config = dict(
    init_out_by_depth=True,
    lr=0.0025,
    beta1=0.95,
    train_tokens=529400000,
)
Below are experts of layer 3 (counted from 0) of a mixture-of-experts language model. Rows are named router (the router's row for the expert), gate (a neuron's input weights, with its number), up (a neuron's input weights, with its number), down (a neuron's output weights, with its number) and show model dimensions 336-447. Each number is 500 + 25 x the weight over its row's rms, rounded and kept within 0 to 999. Numbers have three digits each.
After each expert's rows: a language model's description of what the expert responds to; "gets" lists some tokens that make up at least twice as much of what it gets as of all text. This comes from a sample of Wikipedia text that the model never trained on. Tokens count by the router's weight.

# expert 7
router:498476482502490520498477464474497486523491463535522524533524406501502522530523479523492543487516505480505506520506487466513513502491492526485500495486478513493506444480561465482496488468472474487522504476498530514495500515466510516468503485488519505473479505535489482539495496503512518543513441510452501432519489483536522495485518513508
gate9:512501503521492509517478538472490495469529506507444509521502469469463483521499528509511505513480486497549509492536508521489489527491507536492496505503530503473507508553511491479480515485494519474470488552498468460516473517470516474531538490492488492504532480496511490493481470515524500540510494495540533491511501457464483535526519511503
up9:495541502499499518505467452522526530552528484475499477467495502515462489490505509491476475522538511485512533484506460509491489539506492535523527515481469465525518524476525497462492523497508495496530451532516462511463482537521515507502477446497479522552528440532487458516480501515500489497496563508444493526499484497559482560516487462472
down9:522497491529534512497498517524508523502528502496502492526505523538449534492444490515498519498526501497511521475480514490512524551522489521451498479488530474523493490523467495508517521508465466509540505531429496513522478473552550508492516488506466554529486469536516525485483465520511496535550489525490524514509504480492431497455507532482
What it handles: Prepositions and coordinating words linking phrases in running prose, such as of, in, to, for, and, by, at.
gets: " of", " and", " in", " to", " for", ","

# expert 3
router:482503500488454503489491493484470492506507483526507537476532520492494465526475524459479464552492496477470519520512505522458491494490473551502493479533469496521508521478548489469514481487521456535481507540470546489515499504487473496523508495539497523467492488489480484467496514513561509473502522525506536532571489482518498472523493464526
gate9:529515552491509525531481486528506519496545506512483459521527496478486487531473482474484483504526467485518485476450518542527508513536461501528518496487468501480492493507477511460528537470487525482531524486503526496499532472495492518504495511476510497491453431523553503501502497482493506481499498531490479534498501520515459503521532529497
up9:494524565536526531520504500490485479517524532508517513474525470485517498502531465484434449520538494475493469468469491488445522467526481536460530515504479465490551494495510496446504495461492522468510491520516502479552490495554507497513468512505501514511479463535535500495474495485494535511489486453501521486484487545560445507499530495507
down9:512506515523495555502519494520452515459531448464542531472496502489495515500542482529457508522498533462477478555497503442449488459492479506499480505474524492501503484505494528485490505509492510507489527510449508501472518510480511477469521518564502502484475495516474507482480517489474530448463506471443481503494509472545469567520493487468
What it handles: Head nouns ending a noun phrase (population, team, family, group) and the finite verbs after them (was, were, are, would), plus commas.
gets: ",", " was", " is", " were", " are", " team"

# expert 10
router:497552519525523482519539473524523551512514489476530520517506495490504498475538541498494470521519484467501537533520506482499487507487496554556484517501517504513514479503486491463476524514504504527535524482526488490516466543526524485499511507502491529512528505491505512498474510465470501498452469506506498517474514500530490480531490508518
gate0:459518546494473514535502463425504477497476544440522491478485506477469509495470510522564487496525478525460518543465502494479499502447511467516467517497497473482520472525507513493477474495528510501483532514514514514498489485493543520459532546497468516540491514498491490551513512498484500531503471501536463496525507488510509504543533457523
up0:573471482521494505497484522452493481455504496506498471450503500504492468501449514499533459491501496479517518490457512505468499520504486482513505530504507543522475483510500435558492452556494517502509492478500543526505502510523487472518515513536508500470510456512501503507460512505532530513518519517490536478455537522473543522528505515499
down0:486513555523475484474474478522492504512492468479540450518502479507521528513504526515520527502506501529515500520502516512499542483499480547472510505503458533489495491475526475548509507486487447547528501530461482551500527506464473504493514469514557510500515510497533524466522573502480534527560478512460451499490505488494475506485483496543
What it handles: Clause-linking words as, that, which, where, when, while, plus line breaks and table pipes in census and election tables.
gets: "\n", " |", " as", " that", " which", ")"

# expert 1
router:509500491477559502488495509531511509481517523495492514529518489503495537510471530498559487533479536510496502468471479519518522511492562502506493547524451474495488481486502510498555528555507511510483500501537490493493489528494489514515498486517450467506571502545509463490495488486487451485477502508533477465524541493469524468492474497524
gate9:450487510472458493487458475475491506523481522502543487474511522500520448521488511512459532455533501482527490506508512483508541505503555488485472486513496495469524516472475479492544461528483507542488496491525483493502521549497542481562501523524511483490487491491512501487480463488452497504546443492501489491480501480474485494499457521448
up9:524496517532492484479542482465492504493465499492446499516467445521504546472567490488526497507483521497492511497502481507510481529468420487527512468494482526514481454536518530513473532489511500522496499489468512475472471465491477472467483493473472526508505498501441541514534484498514498478464512504525509486476492533523488522495494502551
down9:540522481504499508521538485518517473436566502493518511537509464482488485487529514463475508509445518554509464536486497521492481477513482516488491480503513533492534528521483489505484472514524552529494552460479506499526537501495452485461485535520510470456498480485445493505493509492520524529488487506513504549460483490460532504532511516488
What it handles: Digits, spaces and periods inside dates, scores and tables, plus periods after middle initials (John D. Hoblitzell) and abbreviations (Cir.).
gets: ".", "0", " ", "9", "5", "8"

# expert 6
router:527519499518465480469476519486473504467472482552519487478480500509486470531484485498474467514497491492508536468515472465500504447502487476527412499505507474460482557533499491515527480488447520492474488477488536488517509509537542492526490501494531518543469473503532470527525489511559477475530510479500471542521500494481495520507457496510
gate9:496499505479497514509523510469474520551494498497490458503518507480487544500473492470493547542485492473467534492490475534500477504494498458485493483483517525489558453522516486495492533504469523511479457480484542508490531507457516504462532511483478507523492512515503502488537476489525470509501493525468542461518516500462481481514508484472
up9:499509477535490468497531508514540516504522506491519518503523449441485438479466497474497513497474493455520494467525502484510505534462519501473499512498501527490499498460483500466519565513502487483509485502501497494519467495453477492517514508485520538481492472526453541549543528421534492516508528521468492523516496495453495525528504515470
down9:521487479514515511447476474467518511510446512478493534475478506462462496498520505509484471543527520498525487541516526524503535500513507494490483462495494493500499479525490530517474471484563520543504489520544481503430468495497522485497490488504487528500482522509507505484523493503505532510468488498499560470530473503510520542504504492471
What it handles: Articles, possessives and ordinals opening a noun phrase, such as the, a, his, their, first, often before album, film, season.
gets: " the", " a", " The", "s", " his", "The"